{
  "n_layer": 12,
  "activation": "gelu",
  "init_std_router": 0.0228,
  "tie_embeddings": false,
  "lr": 0.00109,
  "beta2": 0.99,
  "grad_clip": 1.0,
  "batch_tokens": 32768,
  "train_tokens": 285700000,
  "dataset": "wikipedia_en"
}
Below are experts of layer 8 (counted from 0) of a mixture-of-experts language model. Rows are named router (the router's row for the expert), up (a neuron's input weights, with its number) and show model dimensions 0-79. Each number is 200 + 40 x the weight over its row's rms, rounded and kept within 0 to 999.
After each expert's rows: "mostly gets" lists some tokens that are sent to it at least half of the time. This comes from a sample of Wikipedia text that the model never trained on.

# expert 5
router,170,211,165,212,216,240,236,177,243,184,257,222,174,178,215,197,176,175,161,253,173,225,223,173,199,135,199,243,212,240,200,198,181,263,210,123,180,202,220,199,104,179,131,167,142,175,181,265,190,151,91,176,196,200,154,210,210,289,169,262,208,245,217,192,224,217,202,151,217,243,233,193,235,230,210,238,194,167,188,200
up3,210,152,253,213,165,196,260,239,222,244,209,155,205,177,304,207,231,164,174,217,199,180,222,233,284,122,254,166,205,247,210,113,209,202,243,186,202,289,208,225,249,122,210,212,170,211,142,223,177,177,154,159,261,232,251,206,262,143,181,148,180,204,185,175,166,138,217,153,187,226,201,177,139,148,243,186,241,191,182,196
up4,187,170,195,211,167,155,219,148,267,176,202,211,204,214,224,219,217,199,156,203,202,211,202,198,194,188,128,260,199,231,240,234,250,182,233,145,205,242,184,203,163,203,150,74,208,201,205,260,218,114,148,240,165,159,159,184,206,218,179,192,239,224,184,262,170,208,188,243,213,144,249,198,165,195,253,139,255,215,223,219
up5,236,307,219,215,169,162,211,221,136,140,164,171,258,194,143,247,151,138,180,229,131,167,157,164,155,207,215,234,157,175,208,198,251,193,218,207,217,300,147,209,145,232,142,173,199,177,144,194,208,179,233,199,259,229,201,162,281,208,142,225,204,235,249,276,183,209,154,154,238,188,262,185,244,248,180,221,137,208,188,227
mostly gets: " surface", " species", " genus", " glass", " river", " ship"

# expert 8
router,155,231,218,229,234,259,149,219,156,199,255,183,193,141,248,209,171,175,173,220,283,184,254,188,207,159,150,148,199,218,215,215,285,264,206,177,221,196,230,188,149,99,207,189,150,188,215,280,272,179,139,199,215,240,203,211,235,271,198,150,180,191,225,108,162,220,201,211,169,284,226,279,237,197,159,207,199,173,240,308
up3,165,206,268,232,141,162,209,156,164,197,176,167,247,175,175,266,121,167,242,266,207,238,277,199,216,199,105,138,148,165,244,157,279,256,151,170,174,197,153,138,238,214,148,193,206,156,180,278,219,201,168,172,199,210,125,192,156,217,265,176,252,185,202,170,212,248,136,229,191,198,252,230,224,165,259,205,210,186,234,252
up4,164,195,173,132,224,148,233,198,165,225,157,154,232,228,192,192,118,176,132,216,200,146,219,217,146,150,213,233,196,237,211,185,197,154,192,159,188,181,169,228,158,212,211,192,121,209,203,108,184,230,231,232,236,214,222,194,211,200,125,201,200,205,172,207,215,231,201,148,305,223,223,173,214,145,199,183,194,222,195,222
up5,218,263,208,205,264,168,181,140,220,259,155,221,274,195,126,189,230,175,154,189,125,173,217,234,151,154,240,158,148,216,227,204,198,172,286,226,145,212,241,135,239,169,234,266,184,234,217,211,250,191,241,230,236,201,191,177,129,182,133,179,190,171,229,209,244,294,174,209,238,249,111,195,245,256,185,190,180,214,278,265
mostly gets: " their", " its", " his", " this", " whose", "'s"

# expert 0
router,179,214,208,228,191,227,185,154,216,227,184,209,193,239,170,182,173,132,179,187,195,132,251,185,237,170,197,212,191,217,230,187,214,261,250,175,194,266,208,180,227,178,140,185,119,235,157,252,268,206,98,176,235,233,182,164,199,192,180,177,253,235,200,134,154,264,148,203,237,208,187,307,185,132,183,179,195,217,244,248
up3,157,171,219,101,252,185,193,218,199,168,181,173,188,264,210,192,175,186,243,198,182,159,195,220,188,193,212,245,207,117,171,149,202,275,111,180,207,208,190,238,221,164,213,189,136,224,216,194,276,152,257,174,240,211,185,219,185,142,176,117,181,192,293,253,222,177,166,244,241,110,207,220,194,171,172,201,159,268,176,148
up4,175,203,204,65,139,245,203,215,264,179,209,277,90,188,201,243,229,134,166,215,217,171,238,167,173,178,203,178,190,229,253,128,219,179,201,194,179,271,161,199,247,192,140,212,228,222,216,205,202,145,258,220,215,240,166,273,160,172,246,230,202,227,244,245,220,228,169,250,241,242,228,202,168,235,228,124,210,253,251,226
up5,215,187,156,211,151,253,257,206,190,167,225,207,148,181,187,203,162,199,283,199,207,264,135,264,206,77,188,146,129,157,251,175,163,289,264,179,139,174,166,213,200,271,216,169,252,243,221,176,191,239,180,167,250,200,250,116,225,213,164,220,195,152,193,173,144,211,129,248,203,207,203,197,215,162,185,202,140,236,249,230
mostly gets: " You", "!", " you", " Love", "You", " Your"

# expert 1
router,167,230,274,188,177,245,136,208,186,213,183,219,196,203,217,292,151,199,221,194,205,173,207,173,261,163,116,197,222,177,200,228,257,284,160,118,246,238,166,185,218,162,189,153,226,262,193,278,179,184,140,193,182,238,138,231,206,177,215,172,270,224,210,219,205,232,196,209,195,192,190,218,243,242,227,251,213,171,228,285
up3,156,201,172,151,256,198,160,155,160,216,235,158,229,159,272,253,200,195,201,256,195,205,257,185,176,168,185,139,222,207,175,194,195,172,165,215,225,181,152,227,145,266,188,194,195,199,238,211,192,275,155,187,200,216,171,182,214,115,200,177,226,216,264,184,172,212,251,201,188,174,156,243,212,269,260,145,245,292,194,222
up4,196,215,209,245,235,295,144,96,175,207,173,135,73,160,172,252,201,134,235,230,176,106,164,256,231,166,219,202,183,207,183,122,200,108,270,237,235,224,211,57,157,158,208,235,189,223,187,231,265,150,165,163,219,102,177,154,214,176,152,180,214,143,264,183,194,183,156,169,268,149,189,167,230,178,236,193,123,178,221,248
up5,261,182,202,202,145,181,150,235,179,202,221,215,187,235,195,200,152,203,210,145,220,234,188,255,255,179,217,230,241,177,157,271,181,211,214,208,155,290,192,118,234,162,225,200,192,233,161,230,217,192,234,148,232,149,278,224,262,239,186,152,226,214,177,201,191,210,198,181,265,187,249,196,200,181,217,204,250,267,206,225
mostly gets: " died", " August", " April", " June", " July", " January"

# expert 3
router,161,238,194,211,177,198,201,222,180,235,155,153,179,167,219,254,159,180,158,212,192,211,249,210,198,158,195,268,206,228,237,190,169,150,226,132,231,143,175,166,146,164,222,150,200,255,193,219,198,189,163,211,252,212,245,184,289,204,223,220,212,194,193,289,139,225,202,132,189,146,171,135,212,149,203,202,182,142,189,155
up3,195,175,241,217,280,182,244,201,264,164,215,218,206,218,198,271,159,154,240,236,310,208,227,159,205,258,251,178,208,216,202,235,219,222,227,158,198,278,207,195,213,177,193,217,201,186,140,210,194,183,231,193,181,207,209,236,207,171,257,174,194,173,180,234,200,185,187,193,172,238,181,257,129,238,228,202,233,275,225,193
up4,104,248,217,206,130,180,202,163,190,227,200,201,228,110,207,212,203,181,177,223,197,201,190,208,214,138,208,195,145,183,214,217,140,194,139,235,144,200,208,244,186,147,204,249,232,169,157,176,167,178,178,251,227,203,142,207,224,142,224,248,156,244,225,116,223,286,162,147,174,206,189,186,192,221,246,253,279,248,204,198
up5,186,219,202,191,151,213,172,182,192,198,185,156,163,236,109,199,260,231,219,202,264,241,245,277,216,209,184,182,178,207,197,240,179,229,207,269,249,164,185,231,180,194,198,228,181,148,236,147,199,193,165,234,232,195,211,218,245,167,139,228,292,154,209,202,130,183,242,208,203,200,249,175,211,131,194,206,183,169,193,194
mostly gets: "′", "°W", "″W", "″N", " Clade", "°N"

# expert 7
router,164,263,176,230,171,244,128,176,201,198,191,214,192,239,215,192,180,144,181,168,194,224,276,181,240,159,210,186,216,158,206,247,235,258,203,111,240,207,172,200,211,137,187,185,207,210,172,283,218,185,86,156,247,237,187,240,162,213,164,185,211,210,221,131,150,179,202,168,183,240,165,288,185,196,141,244,172,203,182,267
up3,139,263,213,245,213,202,219,192,153,227,142,163,206,228,217,242,168,198,191,222,226,159,224,181,161,205,182,143,130,178,228,193,181,237,179,200,227,130,112,142,132,157,219,228,146,167,239,235,270,203,118,219,245,208,225,180,204,210,146,222,157,146,194,188,256,251,182,166,216,239,154,181,187,250,269,181,126,247,201,155
up4,139,182,202,223,220,224,147,191,233,164,193,183,182,208,141,202,167,204,123,263,182,214,203,283,277,173,184,237,203,212,227,189,211,183,196,200,228,235,139,207,145,219,196,178,187,199,203,242,176,166,209,145,181,175,172,173,206,162,185,134,242,213,283,179,291,271,173,224,199,185,219,232,230,193,235,230,252,212,172,234
up5,172,202,186,208,186,160,211,190,230,165,173,210,203,137,170,303,170,212,280,230,218,172,202,152,166,206,212,212,203,166,193,241,203,175,133,228,239,152,199,170,201,218,192,142,220,248,244,185,286,208,233,220,207,192,137,157,184,187,194,196,127,127,278,163,170,198,221,192,223,208,164,302,155,154,210,267,246,208,263,215
mostly gets: " continued", " soldiers", " he", " members", " They", " countries"

# expert 2
router,222,217,233,193,200,254,187,188,148,189,196,246,209,223,246,185,228,204,149,188,196,228,264,301,262,180,141,181,189,194,204,181,254,192,168,155,204,233,187,97,210,154,189,228,230,167,169,209,219,260,144,132,137,209,212,228,236,140,204,154,273,142,189,167,188,237,158,166,237,288,182,269,172,174,206,212,185,158,224,230
up3,175,221,166,299,233,286,174,163,138,251,281,177,263,162,185,274,177,172,218,261,145,177,189,224,150,205,226,164,204,222,263,246,213,166,192,243,258,130,181,147,228,164,187,230,195,155,205,216,235,166,199,187,242,180,199,250,242,174,219,223,198,212,233,204,313,258,236,206,200,173,133,187,198,141,205,186,166,211,221,189
up4,101,229,203,259,172,252,165,198,158,132,224,214,158,187,167,174,189,215,180,208,187,182,206,270,222,138,204,211,222,174,207,136,160,148,218,232,228,205,200,237,217,168,120,196,201,184,178,200,160,190,197,244,169,113,198,180,202,149,254,180,212,125,186,194,166,216,208,173,171,224,171,217,223,158,180,259,218,232,244,112
up5,211,242,201,220,198,277,204,200,300,252,144,208,140,199,186,182,170,162,202,249,182,222,177,214,173,230,241,199,190,168,192,192,150,161,110,300,256,236,222,176,177,201,194,167,126,227,248,258,211,229,228,236,162,166,230,247,275,137,119,166,220,167,197,239,196,268,218,200,260,262,170,212,184,214,235,199,234,254,130,228
mostly gets: " such", " him", " seen", " touchdown", " find", " appeared"

# expert 9
router,178,210,209,186,142,237,100,162,203,219,220,215,181,167,217,233,247,181,208,200,264,271,239,217,259,158,231,221,195,128,196,228,218,183,150,130,189,212,162,154,200,161,203,149,152,258,242,303,245,143,201,148,293,232,142,200,193,231,203,172,289,169,231,89,205,143,218,202,262,152,222,268,203,183,199,268,177,287,226,206
up3,164,190,205,209,247,275,198,130,203,250,252,161,215,194,205,164,185,135,127,187,222,146,209,188,249,164,229,291,256,134,172,201,236,184,251,242,244,196,136,180,151,209,193,156,186,212,158,170,161,171,142,218,160,225,184,214,214,237,223,243,215,199,194,209,273,189,186,219,199,178,186,259,230,179,209,188,255,237,204,155
up4,206,205,239,263,219,274,218,195,175,228,277,207,197,209,145,172,151,201,209,262,219,190,162,207,233,177,163,191,128,204,239,160,169,206,187,180,194,154,190,228,193,255,208,188,182,232,226,187,181,188,223,178,192,184,221,131,239,141,144,199,215,192,189,231,238,203,199,192,201,289,144,321,231,239,182,210,225,176,168,273
up5,302,193,248,278,178,200,199,221,240,207,157,269,175,153,221,291,162,162,257,142,232,212,277,193,172,229,182,201,229,147,211,204,181,236,146,249,197,236,200,215,215,228,76,197,159,139,193,146,280,208,184,186,274,280,173,172,219,208,231,253,178,219,235,109,176,193,218,135,185,276,218,269,177,227,172,253,136,259,185,267
mostly gets: " Bh", "iy", " Kam", " Raj", "eno", " Tak"

# expert 6
router,135,185,206,222,159,208,187,186,114,175,244,195,211,246,252,213,203,151,209,180,259,211,262,251,235,224,240,109,198,217,221,174,256,253,150,205,266,245,177,243,185,216,235,182,186,192,201,200,244,277,221,224,197,199,174,215,220,166,168,160,259,150,242,169,159,166,208,214,201,197,209,218,214,181,206,207,154,253,213,185
up3,206,218,227,200,220,169,165,194,214,101,217,202,199,221,243,193,137,178,212,220,164,182,222,219,217,187,113,126,218,116,175,188,247,263,148,169,232,221,198,234,147,164,163,139,252,211,197,222,234,198,221,226,164,193,182,211,203,173,186,201,201,263,216,188,142,244,221,149,239,201,181,220,260,156,260,306,208,182,275,197
up4,208,191,239,179,183,201,217,204,164,228,148,264,222,198,204,244,165,173,233,169,160,225,229,196,206,172,167,210,218,231,191,194,221,254,188,207,164,238,213,229,190,215,225,175,145,207,220,152,170,86,183,180,200,203,147,243,310,165,206,171,235,275,193,162,205,215,163,147,242,179,188,206,214,165,240,249,200,183,242,161
up5,224,187,250,128,170,219,69,185,202,149,171,187,181,134,235,190,267,172,231,210,212,278,239,246,187,137,243,220,216,231,231,215,184,151,234,225,172,282,207,188,247,220,237,164,179,182,229,188,216,114,171,169,272,256,190,216,130,180,149,116,242,181,271,228,192,151,194,231,237,218,191,217,132,156,203,279,203,167,245,252
mostly gets: " Genus", " Succeeded", "===", " Born", " Species", " Preceded"

# expert 4
router,161,239,255,217,239,249,194,161,176,250,228,270,129,202,232,213,193,193,154,207,190,262,220,209,220,181,112,159,203,186,183,89,206,247,207,139,225,186,200,183,157,195,138,176,178,258,140,257,184,175,120,177,210,210,223,171,266,215,220,194,309,187,189,163,171,248,201,189,198,196,269,225,207,169,212,219,176,227,166,234
up3,215,178,206,165,142,197,210,195,251,221,241,207,197,187,171,206,198,171,226,233,198,174,244,299,202,202,195,212,210,183,225,191,222,243,190,200,139,156,230,157,208,211,156,245,227,224,202,214,172,138,180,229,182,210,242,176,176,141,236,273,174,172,227,226,197,180,123,175,287,253,239,232,192,220,223,141,210,202,242,184
up4,182,233,226,133,154,215,188,211,217,161,157,217,193,143,219,196,201,187,229,257,253,146,183,237,196,180,197,265,191,142,250,258,271,240,233,138,160,197,199,230,150,260,261,196,214,185,207,146,169,233,239,127,211,263,197,192,238,271,211,145,231,214,198,177,227,196,238,204,259,263,179,271,187,157,165,122,198,187,200,188
up5,171,205,182,145,196,204,184,177,224,168,236,257,202,219,207,239,198,173,218,179,316,202,206,228,198,210,270,206,157,185,186,185,166,273,241,233,158,229,159,220,144,248,140,200,214,126,210,184,216,219,218,274,158,206,194,153,196,177,166,258,207,267,179,236,227,241,166,142,203,229,191,221,219,200,203,166,235,201,216,137
mostly gets: "–", "\".", ">", ".\"", " £", " designed"